From a checkpoint of a small mixture-of-experts model trained on Wikipedia: width 128, 45.7M parameters.
Below are experts of layer 8 (counted from 0) of a mixture-of-experts language model. Rows are named router (the router's row for the expert), up (a neuron's input weights, with its number), down (a neuron's output weights, with its number) and show model dimensions 64-127. Each number is 50 + 15 x the weight over its row's rms, rounded and kept within 0 to 99.
After each expert's rows: a language model's description of what the expert responds to. This comes from a sample of Wikipedia text that the model never trained on.

# expert 48
router:65 65 37 35 66 40 67 31 37 65 32 36 36 35 61 65 66 64 65 67 65 36 67 66 62 35 59 66 31 66 63 32 63 38 65 36 65 37 62 34 64 35 33 66 32 68 36 32 68 64 65 34 64 36 66 35 64 38 34 63 61 45 32 34
up0:78 55 48 38 78 32 66 67 33 18 65 43 36 54 69 62 71 26 54 85 35 22 65 42 68 74 50 51 32 69 56 63 53 69 61 53 75 58 50 27 61 30 27 33 21 62 35 62 31 67 44 34 76 66 36 56 68 35 60 31 44 41 76 35
down0:54 28 54 47 57 47 21 54 46 45 73 44 49 58 71 25 46 61 69 62 66 41 57 81 41 47 38 48 65 61 65 36 54 39 36 52 29 45 80 48 30 37 65 75 37 51 35 57 79 42 49 67 81 40 82 91 34 47 46 67 50 57 50 58
up1:55 78 77 33 67 33 46 54 66 50 63 78 50 58 26 70 48 69 38 76 87 39 33 72 40 42 65 57 53 24 56 66 70 55 57 26 61 62 44 08 50 50 59 73 34 45 40 47 79 36 61 25 57 38 44 51 74 65 35 58 42 63 38 78
down1:81 58 44 45 42 62 47 43 40 34 67 25 43 47 65 51 80 37 35 43 62 52 67 42 64 30 37 42 57 59 75 57 55 41 31 56 47 59 31 42 68 44 68 50 55 33 50 40 48 70 50 36 19 48 45 53 51 35 53 59 78 38 76 47
up2:49 55 39 41 77 49 34 72 52 34 34 21 45 41 55 48 72 56 66 69 50 54 29 67 50 64 40 41 41 44 45 40 29 43 78 42 59 34 47 40 50 48 34 56 59 48 54 39 67 55 40 41 32 44 61 52 78 56 29 79 55 50 41 49
down2:51 45 35 68 80 27 64 70 38 64 13 56 65 51 50 60 56 47 67 59 45 48 48 51 60 54 40 45 33 50 56 55 55 29 50 43 25 70 37 30 36 45 24 54 83 44 56 66 52 58 16 53 51 40 43 55 60 56 35 46 57 52 47 29
First pieces of words, often c, g, C, G, in names and running text, such as Col-, cl-ub, c-riminal, Ph-armaceutical, 17 in numbers.

# expert 40
router:64 65 37 34 64 36 63 33 38 65 32 39 36 34 63 66 65 65 64 66 64 38 66 65 63 36 59 63 33 67 65 33 65 36 66 37 66 37 63 33 67 36 32 66 33 65 33 33 68 63 64 35 68 34 67 36 63 36 36 62 64 45 35 36
up0:35 27 61 36 99 36 56 35 40 49 38 61 67 51 40 47 64 58 66 53 81 36 64 51 63 54 28 58 59 76 73 51 41 53 39 52 41 43 65 44 53 48 27 43 68 54 22 34 44 26 53 55 99 42 60 40 46 53 54 50 59 47 24 52
down0:73 47 61 52 31 43 52 78 61 13 48 41 55 60 60 30 31 31 51 64 19 46 55 66 64 33 85 26 55 28 48 59 51 34 43 74 36 30 63 31 36 51 63 47 32 61 52 52 37 72 66 48 46 28 28 35 52 42 40 48 52 70 61 73
up1:43 45 47 44 35 61 55 43 49 43 19 26 53 70 53 49 49 61 38 70 57 42 50 41 71 62 64 44 50 63 71 45 67 55 23 53 54 43 59 59 44 51 35 48 24 39 46 39 10 43 77 36 43 47 77 03 49 58 32 63 62 27 40 51
down1:62 58 44 58 30 73 49 38 29 37 42 33 42 60 44 28 53 86 59 25 22 61 59 43 54 51 48 97 66 48 54 44 45 39 54 44 44 68 64 70 41 38 66 60 62 19 39 56 31 25 49 62 45 56 50 71 61 50 34 35 47 79 50 41
up2:61 71 38 46 62 53 76 48 34 67 42 47 40 46 57 73 62 66 67 47 72 56 50 60 68 38 63 63 50 83 61 50 45 22 56 33 61 49 48 00 52 47 31 61 46 53 38 30 51 78 60 23 75 27 60 48 54 32 32 59 61 52 28 41
down2:85 39 47 41 52 48 73 59 54 64 27 54 56 40 76 48 63 40 42 54 22 64 60 37 63 35 44 57 28 46 31 43 38 94 62 50 54 53 44 53 56 50 55 52 55 33 25 31 62 48 47 53 28 55 75 46 32 89 60 38 41 72 62 43
Commas, periods and line breaks ending clauses or headings, plus word endings such as -ations, -gh in daughter, intern-et.

# expert 7
router:69 66 36 33 67 36 64 32 37 66 33 36 34 37 62 64 65 65 65 67 67 39 66 67 63 35 61 65 32 65 64 33 64 37 67 38 67 35 60 34 64 35 32 64 32 67 35 34 64 63 66 33 65 36 66 34 62 38 33 64 63 46 34 36
up0:38 67 45 30 33 54 42 18 36 55 20 66 56 53 58 44 64 43 43 60 39 76 42 49 42 35 59 58 49 39 70 58 74 58 36 72 57 51 64 67 50 33 32 64 26 48 20 74 54 53 58 40 33 77 60 47 45 55 80 45 43 63 30 36
down0:50 52 62 57 63 43 52 65 68 56 39 41 33 48 49 11 38 48 44 56 68 61 53 08 44 60 92 51 48 28 45 52 36 49 50 21 28 41 36 30 48 27 64 51 56 39 44 46 62 49 35 79 53 56 40 39 38 56 29 79 47 39 60 43
up1:62 53 64 40 37 22 26 49 64 57 28 50 55 26 62 85 60 49 44 60 56 59 59 59 44 25 69 61 51 53 62 58 43 64 37 55 49 44 54 56 49 44 46 42 46 47 58 61 56 87 40 38 42 46 48 43 59 48 61 64 52 52 42 30
down1:69 65 42 52 40 67 52 53 35 65 70 56 29 41 63 58 53 46 57 51 53 55 53 32 76 46 20 74 63 50 50 47 83 64 48 39 48 44 51 51 53 27 77 67 48 47 49 51 77 83 35 69 46 76 53 66 52 56 45 41 30 63 61 56
up2:60 62 48 51 56 42 45 42 37 47 43 27 56 55 59 37 52 24 69 77 59 36 89 45 56 57 73 35 56 40 43 65 64 40 39 41 47 59 49 69 58 68 55 68 56 51 78 36 25 27 50 30 88 43 61 56 56 47 55 45 65 43 43 50
down2:74 58 52 46 45 62 53 54 51 43 59 32 78 54 59 60 39 31 68 82 52 60 47 74 44 34 75 52 45 31 57 25 53 54 87 48 46 44 51 46 43 30 63 68 77 48 49 69 55 46 64 53 82 65 38 52 36 19 49 44 88 62 56 44
Short inner syllables of proper names and foreign words, often in tables or lists, such as St-u-art, R-en-é, Sch-u-bert, P-ak-istan.

# expert 24
router:65 70 38 34 64 34 66 28 41 63 33 39 35 33 59 68 65 64 66 66 65 37 68 65 64 34 57 66 33 68 65 36 65 38 65 37 64 41 61 34 66 32 34 61 33 62 33 34 68 64 66 29 70 36 68 35 60 35 36 60 59 46 32 33
up0:44 45 28 39 58 51 37 52 61 65 42 44 40 36 83 75 57 49 24 70 51 31 46 44 65 53 26 42 37 66 41 47 58 36 34 57 59 86 34 38 51 73 35 48 33 21 34 17 73 36 37 26 59 64 39 60 51 45 27 49 59 30 62 57
down0:60 72 34 78 57 60 40 43 58 58 48 39 83 48 45 72 45 39 46 65 48 47 54 62 58 48 56 52 51 72 44 53 44 58 59 24 49 36 35 77 42 51 82 52 55 61 60 51 61 34 19 55 39 85 49 59 72 39 55 46 72 28 76 61
up1:40 32 58 37 61 65 53 46 20 44 22 66 59 41 55 54 68 36 58 32 44 26 31 37 41 37 48 72 43 47 64 56 53 47 57 56 49 46 62 19 50 46 49 42 50 59 76 60 73 31 34 57 75 43 72 69 48 43 40 58 21 37 39 50
down1:69 58 45 60 56 35 44 70 51 27 68 48 52 69 61 41 36 56 38 58 46 20 54 52 44 57 70 53 64 54 62 44 64 54 51 80 68 72 87 32 47 40 25 37 81 59 28 49 57 46 40 42 43 52 61 40 53 59 43 53 45 53 43 47
up2:62 57 49 53 35 42 39 68 43 44 38 42 67 43 39 66 46 30 61 38 42 51 30 34 41 69 58 71 41 27 60 68 53 27 74 36 55 60 57 63 92 41 16 64 53 52 30 66 31 53 56 38 60 41 67 31 45 53 36 65 22 38 41 71
down2:55 45 60 57 53 21 57 33 09 49 35 35 53 28 24 53 64 47 51 44 46 44 32 41 57 50 42 60 49 46 57 40 37 79 41 75 94 36 66 46 39 44 70 57 70 64 59 29 42 53 25 30 37 62 45 71 44 54 40 45 62 32 32 53
Auxiliary and linking verbs in narrative prose, such as had, have, has, was, were, been, would, often in had been.

# expert 20
router:66 67 34 32 67 34 65 36 35 67 34 36 36 39 65 66 66 64 66 66 65 37 64 65 65 36 58 65 32 67 64 32 64 39 67 33 65 35 62 34 64 38 34 66 33 64 32 33 70 64 64 35 67 34 64 33 63 33 34 60 64 44 33 36
up0:49 48 23 48 53 22 68 43 61 41 51 62 30 58 48 45 72 35 64 40 34 39 46 65 18 81 62 50 61 82 61 63 53 15 64 36 47 64 52 30 60 50 37 91 56 58 40 41 19 63 62 48 54 24 48 36 30 39 64 56 47 28 27 41
down0:42 46 44 40 42 60 29 41 53 67 52 86 39 58 63 75 47 48 33 68 39 83 46 52 53 66 61 72 66 44 83 59 71 41 49 42 53 54 53 43 75 65 46 64 38 44 62 45 61 56 27 61 20 47 53 43 39 70 72 57 43 53 51 80
up1:59 51 54 48 59 31 84 71 25 64 49 64 43 32 41 62 38 55 60 69 65 66 69 61 71 50 62 58 34 36 39 63 48 40 79 41 46 55 79 40 32 40 45 59 47 45 05 41 54 33 34 35 50 41 61 39 52 41 52 70 40 69 57 25
down1:52 62 41 42 68 44 41 54 55 58 54 58 30 57 48 23 49 57 33 58 52 55 53 49 56 54 46 84 60 31 47 34 68 64 28 60 57 66 34 21 57 60 40 66 63 61 91 59 46 69 16 52 63 37 39 78 54 19 47 26 57 48 43 30
up2:53 64 55 58 46 72 41 58 35 51 58 67 27 39 44 25 57 53 54 48 36 79 33 36 49 51 45 74 51 69 83 58 52 29 48 12 18 29 31 45 52 44 98 55 38 42 15 60 49 38 40 46 32 29 85 61 48 44 51 30 59 52 30 38
down2:43 42 49 63 47 26 33 51 50 47 50 63 54 26 37 75 55 46 53 45 50 41 43 55 28 60 56 69 42 52 67 74 38 35 60 44 12 42 72 67 46 57 38 65 51 44 67 46 30 46 34 44 52 73 29 56 51 75 59 49 26 42 49 40
Line breaks and pipe separators in numeric tables such as baseball game logs and election results, plus the c in Mc-names.

# expert 16
router:68 67 36 31 64 36 65 36 34 68 34 35 33 36 64 64 66 66 67 65 66 41 67 63 66 37 60 66 33 67 63 34 65 37 65 39 63 39 58 33 68 34 33 66 35 64 36 34 68 62 64 34 67 35 66 31 63 37 35 63 64 45 33 36
up0:43 50 50 44 50 60 30 50 44 65 52 52 39 53 50 38 53 66 43 52 76 77 36 56 29 54 83 43 29 68 36 27 43 40 55 75 62 58 76 51 41 55 46 66 65 37 38 55 39 48 61 54 48 51 53 58 64 57 39 63 37 66 52 67
down0:21 56 19 81 35 52 59 77 56 48 24 44 71 72 50 61 54 42 35 41 42 47 65 35 68 57 71 50 66 38 52 48 57 47 49 26 44 48 48 60 57 45 58 42 59 18 25 33 58 67 26 45 55 59 53 48 44 31 56 61 50 51 69 81
up1:46 40 69 42 85 36 58 65 38 49 51 55 52 29 38 44 57 55 50 51 50 52 97 71 52 49 41 48 33 68 92 58 41 55 46 63 73 56 66 47 43 31 35 38 69 46 74 52 33 48 48 68 50 53 66 32 50 47 28 21 76 51 46 30
down1:48 56 49 43 84 75 65 45 52 52 43 64 52 51 38 53 42 60 58 70 39 65 79 80 50 57 70 52 74 49 56 60 59 44 52 93 56 57 78 51 70 49 61 32 51 80 48 48 60 51 55 62 46 35 65 48 32 23 70 51 51 56 52 42
up2:47 37 65 33 32 51 58 39 18 40 68 61 52 38 63 39 45 74 41 61 64 67 49 56 55 87 44 43 58 57 64 28 53 55 57 30 49 33 46 35 48 48 54 51 39 54 43 84 18 66 42 50 39 45 54 54 51 45 61 56 58 51 26 32
down2:60 56 75 52 83 36 48 45 49 54 50 42 46 46 30 44 46 11 29 21 39 57 50 34 29 44 40 59 53 43 26 47 32 48 42 03 17 35 60 72 59 68 37 57 45 74 69 36 55 03 37 44 30 60 55 54 62 18 52 52 38 42 37 59
Word-initial pieces me, pe, Me, and Y starting longer words, such as me-eting, me-aning, pe-ople, Me-anwhile, Y-ou.

# expert 43
router:65 69 39 36 67 37 63 34 34 65 33 34 34 39 64 65 63 64 62 66 65 40 67 65 64 35 57 66 31 65 64 30 65 34 66 39 67 33 63 35 70 33 28 63 35 67 36 36 62 65 70 33 69 36 63 34 61 38 39 66 64 42 36 36
up0:33 47 43 35 61 56 43 31 59 50 49 37 59 39 38 88 59 58 49 53 29 37 28 48 62 65 48 23 46 59 31 51 40 56 94 59 42 56 75 74 44 56 61 69 36 72 25 71 52 40 43 44 35 46 16 56 43 62 40 31 59 80 50 55
down0:75 28 76 53 51 40 45 49 63 51 41 51 42 45 35 55 66 64 33 69 24 34 65 53 29 58 36 54 44 52 56 57 37 53 50 42 31 28 55 44 42 56 68 72 59 21 50 42 38 64 31 56 59 50 61 54 52 46 79 15 45 26 79 67
up1:48 42 48 39 69 54 28 51 72 42 52 22 47 40 49 62 34 54 20 39 52 33 88 58 36 40 30 49 31 53 38 36 18 70 74 54 59 31 59 69 72 59 19 45 50 52 51 53 82 70 39 38 65 52 69 46 44 45 49 40 35 49 60 47
down1:23 30 22 36 49 52 53 49 54 45 65 74 49 45 57 48 75 46 39 40 67 51 45 56 62 52 51 50 66 43 50 43 59 44 48 39 46 35 29 71 39 45 61 56 64 41 27 35 54 57 36 74 60 38 38 48 29 48 38 83 41 64 52 54
up2:62 35 72 58 43 66 85 52 47 26 55 24 43 62 52 69 36 88 52 47 45 17 67 51 58 42 55 43 61 57 61 40 37 36 58 31 60 75 37 19 41 40 41 17 42 67 31 55 54 78 47 48 60 60 32 33 67 43 29 40 40 46 57 36
down2:48 40 65 45 64 51 57 46 43 52 41 41 82 69 65 43 22 79 52 89 55 73 37 62 47 44 29 30 48 44 56 77 23 63 34 56 58 44 38 29 52 48 31 48 60 63 50 60 49 50 26 57 55 79 34 63 35 44 38 57 40 49 51 48
Middle pieces inside common words and names, such as Linc-ol-nshire, burea-uc-racy, s-uc-ceeded, A-ir Force, g-overn-ment.

# expert 27
router:64 64 35 35 67 36 63 35 34 67 32 37 33 38 62 66 64 65 65 68 64 39 65 65 65 33 60 64 32 68 64 31 62 37 64 37 67 36 59 33 64 35 29 64 35 65 36 34 69 63 63 33 69 34 65 32 64 36 33 62 64 45 36 35
up0:52 33 46 39 69 50 78 73 38 62 51 57 35 60 62 64 43 65 61 42 69 60 60 79 35 42 49 53 66 48 65 67 23 48 46 67 31 51 75 27 74 73 42 67 35 71 47 71 57 56 58 56 55 61 38 40 28 60 29 47 76 49 56 35
down0:41 66 60 62 58 50 43 53 61 49 90 48 21 41 49 51 59 49 38 77 17 53 54 51 42 07 57 59 51 37 40 28 40 69 56 30 29 55 44 69 49 31 50 45 45 39 57 44 40 68 27 44 94 39 67 46 67 44 56 50 43 27 37 62
up1:44 60 69 37 55 56 45 40 24 44 57 44 53 35 64 38 47 37 26 55 43 18 51 65 55 35 64 49 21 65 68 59 68 66 53 58 35 45 53 30 39 38 51 47 15 50 45 63 32 55 49 53 45 39 40 43 80 62 46 35 45 37 42 39
down1:53 76 66 56 74 83 65 53 58 48 58 54 37 48 26 16 53 67 57 62 49 45 55 58 33 36 54 58 69 39 41 44 74 70 64 64 54 35 50 55 63 37 41 50 70 48 23 49 49 78 53 28 30 40 39 61 43 74 69 39 65 84 53 48
up2:42 77 74 47 60 65 68 32 72 65 52 67 69 60 41 49 50 31 68 48 90 63 58 74 36 48 58 53 34 43 55 48 67 59 53 49 52 39 62 29 51 54 61 37 33 67 38 70 83 37 20 46 62 22 60 33 57 44 54 48 47 68 16 59
down2:36 30 58 26 65 46 41 35 51 55 33 49 49 49 34 81 69 63 37 59 84 27 59 51 61 41 51 56 98 31 63 78 87 45 47 33 35 55 35 51 31 59 51 50 51 46 47 13 26 65 59 45 28 28 45 42 55 71 30 62 60 35 51 46
Line breaks after section headings and infobox lines like Date of birth, plus endings such as approximat-ely and spec-ies.

# expert 39
router:67 63 35 35 63 34 64 33 35 67 34 36 32 36 61 65 64 62 65 67 64 37 67 67 63 34 59 65 31 66 64 33 63 36 69 39 66 36 63 32 63 35 35 65 32 64 35 34 68 65 64 33 65 36 67 36 62 38 36 61 61 45 33 34
up0:52 39 38 54 52 42 57 38 23 56 29 19 63 70 63 71 65 37 51 57 66 63 51 42 44 59 70 23 46 64 98 65 72 44 14 74 57 89 35 67 49 48 37 52 49 56 53 29 33 83 35 51 57 61 48 67 93 74 45 53 45 55 50 64
down0:24 35 56 36 51 36 59 54 51 38 26 58 59 71 31 36 53 24 80 42 28 67 60 47 42 59 31 09 20 47 41 44 47 70 53 42 37 57 39 68 36 77 44 55 68 55 25 74 45 59 57 47 50 34 50 48 30 52 35 40 74 52 60 44
up1:46 20 40 52 15 30 43 51 43 45 48 57 30 43 50 52 47 57 69 47 36 51 47 49 55 60 46 50 51 31 53 53 57 65 62 51 61 59 67 39 76 70 08 24 52 47 50 46 67 47 66 68 45 55 66 58 54 54 37 49 72 42 46 54
down1:59 67 65 37 69 17 29 47 59 36 66 59 35 43 58 43 45 43 67 34 31 45 49 44 51 48 70 65 71 57 57 92 57 37 62 59 73 56 44 60 51 70 40 37 82 75 36 28 61 46 43 97 49 47 56 39 79 51 60 55 65 65 74 66
up2:25 93 37 30 86 74 61 52 56 72 65 35 77 63 53 53 56 73 53 72 69 63 45 45 47 43 50 44 49 45 47 58 49 42 62 56 68 82 28 39 48 37 60 45 57 46 63 69 55 45 40 56 58 45 57 60 64 55 60 42 43 67 66 76
down2:37 64 47 47 65 64 80 32 63 65 41 57 59 59 48 60 46 79 28 72 38 69 38 34 44 42 47 11 55 50 56 72 68 63 54 42 46 58 36 50 40 42 41 60 45 82 46 52 37 43 31 25 34 64 47 40 62 81 75 29 49 47 53 45
Word pieces like ar, or, ut, ook in film, music and sports text: Stars, MetroStars, Class, Hutchinson, wasn't.

# expert 52
router:67 65 33 34 64 36 64 32 35 66 36 33 34 36 62 64 64 65 64 65 66 41 67 66 65 34 60 64 32 67 65 36 64 36 68 38 64 36 61 35 65 34 31 67 33 66 36 33 67 63 64 33 68 35 67 33 66 37 34 62 63 43 33 35
up0:15 66 42 38 53 38 55 33 16 70 40 49 58 52 72 40 47 64 66 29 32 42 52 59 61 59 57 64 40 53 34 25 54 36 41 45 66 16 16 41 66 53 53 54 51 75 31 29 40 53 45 62 50 19 50 42 58 51 64 64 62 49 34 24
down0:77 58 66 35 58 64 59 36 52 27 51 41 76 70 44 54 65 23 42 41 42 48 51 44 35 43 44 56 70 31 52 36 67 65 25 60 40 36 23 53 45 74 78 52 48 50 58 38 28 51 78 77 38 77 59 66 68 44 58 31 55 46 28 59
up1:26 44 40 42 17 53 35 19 36 44 45 50 59 85 52 51 68 60 55 62 37 58 60 51 36 32 61 65 67 65 54 43 73 37 51 74 57 43 50 63 73 14 77 58 54 40 56 61 27 41 49 53 45 61 60 37 66 66 13 60 56 51 74 45
down1:40 45 47 52 34 70 50 63 71 10 46 59 30 65 49 38 12 49 56 60 39 67 37 36 54 67 45 28 55 28 35 56 29 46 50 42 61 58 52 52 56 35 32 45 29 65 61 37 59 42 53 59 56 83 24 54 58 33 06 32 48 24 57 35
up2:45 64 66 60 89 52 90 52 33 52 76 28 73 36 55 44 50 49 46 74 21 29 78 35 61 57 50 65 33 60 61 92 55 65 77 17 56 44 69 42 54 53 37 52 27 70 31 43 29 72 73 39 32 39 66 35 45 50 54 43 31 52 24 61
down2:57 52 38 68 40 37 62 54 60 87 45 55 47 50 19 41 42 62 40 56 76 62 42 40 42 49 44 65 46 43 71 43 32 61 21 57 33 57 40 69 49 51 40 42 66 25 80 59 36 27 40 40 46 65 56 48 28 45 33 54 59 37 57 60
Markdown table separator |--- after Legend or header rows, plus word starts like qu in quality, we in Commonwealth.

# expert 42
router:66 65 36 35 65 35 68 37 36 67 34 35 37 37 60 67 66 67 67 66 67 38 65 66 64 36 58 64 34 68 66 34 63 36 64 38 66 36 64 35 68 36 33 64 35 63 35 35 65 65 64 33 66 36 66 35 63 37 34 63 63 49 34 35
up0:85 42 66 29 31 31 43 61 49 54 49 54 38 38 61 55 52 86 79 64 66 72 32 37 60 41 35 51 42 41 46 49 47 70 42 46 21 41 41 18 56 49 54 46 62 46 41 46 50 42 66 40 72 50 65 63 72 49 60 47 67 51 34 71
down0:48 59 48 74 39 71 77 41 49 60 59 69 55 64 35 36 59 92 27 51 51 52 72 54 61 42 39 49 57 46 56 40 51 55 68 88 57 34 64 66 51 69 73 51 51 50 33 64 35 30 61 46 40 59 24 37 46 45 59 42 48 57 79 62
up1:45 52 46 61 58 34 77 29 60 21 42 38 22 62 56 43 61 80 70 44 22 46 60 37 40 48 82 66 48 63 38 54 64 40 40 22 78 53 66 35 31 41 46 66 27 57 36 46 38 59 32 56 61 39 61 48 31 44 48 58 79 45 36 45
down1:38 33 36 46 84 48 40 44 62 52 38 42 29 50 49 34 65 50 28 36 29 71 64 36 50 58 69 82 28 17 54 53 39 54 81 58 49 41 31 47 30 25 48 60 60 48 22 35 43 43 27 79 57 40 55 52 63 56 45 43 53 39 37 41
up2:35 63 39 57 20 44 43 30 18 44 70 32 73 49 72 67 35 76 55 35 41 58 55 74 78 79 67 41 57 54 13 79 60 41 67 00 43 60 66 39 67 50 54 51 46 39 42 48 52 48 21 50 48 34 41 35 47 51 36 59 57 55 66 43
down2:65 38 69 60 59 28 51 52 37 30 36 54 33 57 50 63 55 54 67 52 65 71 61 56 59 41 60 64 47 20 71 41 36 48 47 45 69 46 64 31 26 55 53 38 37 59 68 51 60 33 40 56 67 47 48 62 43 44 14 78 63 47 63 43
Word pieces inside foreign names and table entries like Séri-e A, Ib-n, plus In and ober from October.

# expert 63
router:68 64 33 33 66 35 69 36 34 67 33 34 34 38 62 66 67 65 64 64 67 40 65 65 63 35 60 61 32 68 63 35 65 36 65 36 66 38 61 35 65 32 32 63 35 64 34 33 65 65 63 36 68 36 65 34 61 38 33 64 63 49 32 36
up0:29 35 33 54 52 50 19 20 64 51 39 36 37 65 65 48 73 55 70 70 56 23 63 49 65 20 55 23 70 82 55 45 69 45 40 60 59 51 65 29 79 32 39 34 45 66 17 26 65 27 51 66 22 16 21 70 41 46 61 74 33 72 41 49
down0:37 40 36 43 37 72 69 46 65 49 54 71 54 52 56 17 19 44 52 28 38 31 33 43 64 51 44 40 35 78 37 42 54 60 39 66 54 61 77 42 38 30 62 64 57 69 47 68 70 38 38 54 56 66 60 37 33 49 52 40 57 58 54 54
up1:51 59 60 67 46 35 70 58 55 26 38 39 22 31 59 64 35 46 83 47 45 36 35 58 53 40 37 13 48 60 43 62 52 26 62 07 29 23 60 41 45 41 31 59 35 43 54 44 54 59 45 68 51 20 24 60 39 75 12 50 24 42 32 56
down1:61 72 58 44 30 41 40 68 64 52 24 54 36 74 57 50 71 49 59 33 41 26 46 64 38 30 33 52 51 34 75 61 53 35 52 29 14 57 52 54 32 27 50 48 44 57 58 21 29 45 69 35 52 27 57 77 50 32 40 54 36 54 50 54
up2:42 73 53 13 44 70 47 22 57 63 38 41 37 31 37 54 26 76 53 52 44 42 36 49 56 41 55 67 49 56 59 51 67 40 58 47 61 28 40 61 67 35 41 31 45 47 69 70 43 51 45 11 53 19 53 52 26 35 29 66 54 53 63 46
down2:18 52 42 55 45 65 36 42 41 54 63 34 58 48 78 56 50 43 27 46 50 56 71 52 49 35 49 81 58 87 30 49 22 64 46 51 45 52 63 40 50 39 33 73 38 45 41 60 28 33 49 63 83 58 37 47 41 36 53 78 59 85 32 56
Pieces following short prefixes, especially gr in Ingram, Ingrid and stit in Institution, plus h in exhibitions, io in Radio.

# expert 58
router:65 65 36 34 67 38 66 33 36 65 35 33 35 34 65 68 64 66 67 65 65 40 66 66 65 32 57 65 34 67 66 36 65 34 68 35 64 37 61 34 66 34 33 63 33 65 36 35 66 63 63 34 68 37 66 35 67 36 36 64 63 45 35 36
up0:57 52 31 66 67 48 45 35 61 58 59 67 51 36 51 31 45 66 90 62 57 52 36 60 38 13 44 61 26 50 30 23 58 57 54 66 81 23 45 50 43 49 59 74 48 64 63 38 71 73 60 25 84 43 43 39 57 30 40 49 52 63 58 69
down0:61 70 38 45 61 15 55 43 67 43 68 61 44 67 30 46 67 29 66 31 61 73 35 38 38 49 36 56 54 46 65 57 65 16 60 12 52 37 38 45 37 69 54 46 55 46 51 81 30 41 74 57 93 20 75 25 46 28 49 44 68 35 48 49
up1:41 56 57 63 18 45 26 58 64 36 62 63 36 86 45 06 57 34 61 51 57 11 62 42 64 51 80 60 63 35 57 56 43 58 38 33 38 44 71 24 56 49 33 47 59 44 26 81 49 62 44 42 67 50 37 62 31 42 42 74 44 43 23 59
down1:55 40 37 54 49 60 66 57 40 65 66 38 63 40 59 54 26 77 38 42 60 41 47 53 40 61 22 50 41 33 31 43 76 47 41 43 37 51 70 41 43 64 37 59 57 46 60 39 43 68 69 53 43 36 86 30 36 41 62 32 33 38 47 68
up2:38 52 45 66 38 31 66 49 61 40 30 43 72 21 42 36 27 71 63 50 54 70 34 29 68 48 50 56 51 64 62 45 91 70 15 73 56 55 41 70 35 60 34 47 41 50 54 62 56 55 82 28 49 38 33 45 62 40 27 71 60 44 51 53
down2:60 64 33 48 45 42 71 47 64 57 51 46 36 70 55 66 42 55 42 37 22 36 58 51 49 63 33 90 36 32 58 58 39 51 36 61 79 63 49 44 37 51 49 57 61 55 44 67 54 39 33 70 38 20 32 25 25 37 46 50 51 27 49 58
Word-initial pieces after commas or spaces, especially Eng in England, F in French or Finland, num, loc, often in lists.

# expert 23
router:65 68 35 35 66 35 68 32 35 64 32 34 36 35 62 65 67 66 64 67 66 39 67 65 64 33 61 65 34 69 67 33 68 35 65 39 64 37 61 35 64 34 34 66 35 63 36 33 68 64 66 36 69 36 65 34 63 39 35 62 64 44 34 36
up0:44 72 39 62 67 32 66 25 39 62 35 21 51 35 39 30 39 58 80 68 57 66 50 51 52 66 18 29 39 25 46 67 74 75 38 71 34 48 80 46 49 61 72 59 36 69 38 53 47 32 38 33 64 52 28 44 50 38 54 57 55 58 54 27
down0:26 66 32 50 42 70 17 79 35 52 65 72 48 46 32 65 47 43 55 76 57 44 13 47 46 55 52 54 57 81 43 70 37 31 64 37 31 56 69 53 55 12 60 55 36 53 41 54 61 44 19 64 51 63 31 60 36 41 68 36 42 65 35 82
up1:69 63 42 37 53 44 28 48 71 39 33 44 70 29 41 57 63 25 61 36 53 54 31 87 51 60 48 35 46 37 64 61 62 45 66 74 52 42 46 37 75 30 79 35 38 47 89 43 74 44 52 68 62 62 40 61 65 39 36 74 43 51 40 54
down1:36 37 70 69 18 79 55 60 23 60 43 48 44 60 28 51 59 28 87 37 64 46 58 56 23 83 45 37 39 41 51 65 30 39 46 60 19 27 57 57 40 59 79 55 92 26 70 40 46 26 38 66 50 40 67 49 52 49 76 61 65 48 40 58
up2:89 58 73 47 31 64 65 55 65 79 43 56 42 35 52 47 50 55 65 53 64 48 59 50 69 39 57 43 41 82 46 56 38 64 47 67 69 06 58 43 43 51 44 58 63 15 45 42 25 56 50 70 52 61 99 33 49 31 47 26 26 54 37 42
down2:56 45 69 66 21 53 45 79 57 57 34 39 56 50 37 68 52 50 41 54 31 69 39 39 24 35 25 20 76 50 39 62 51 43 17 69 43 41 62 40 46 45 62 68 49 51 86 54 59 56 32 35 53 22 53 58 25 38 40 82 58 29 50 70
Table-cell pipes and commas, plus middle fragments of proper names and words, such as Córd-ob-a, Tur-k-ey, w-omen.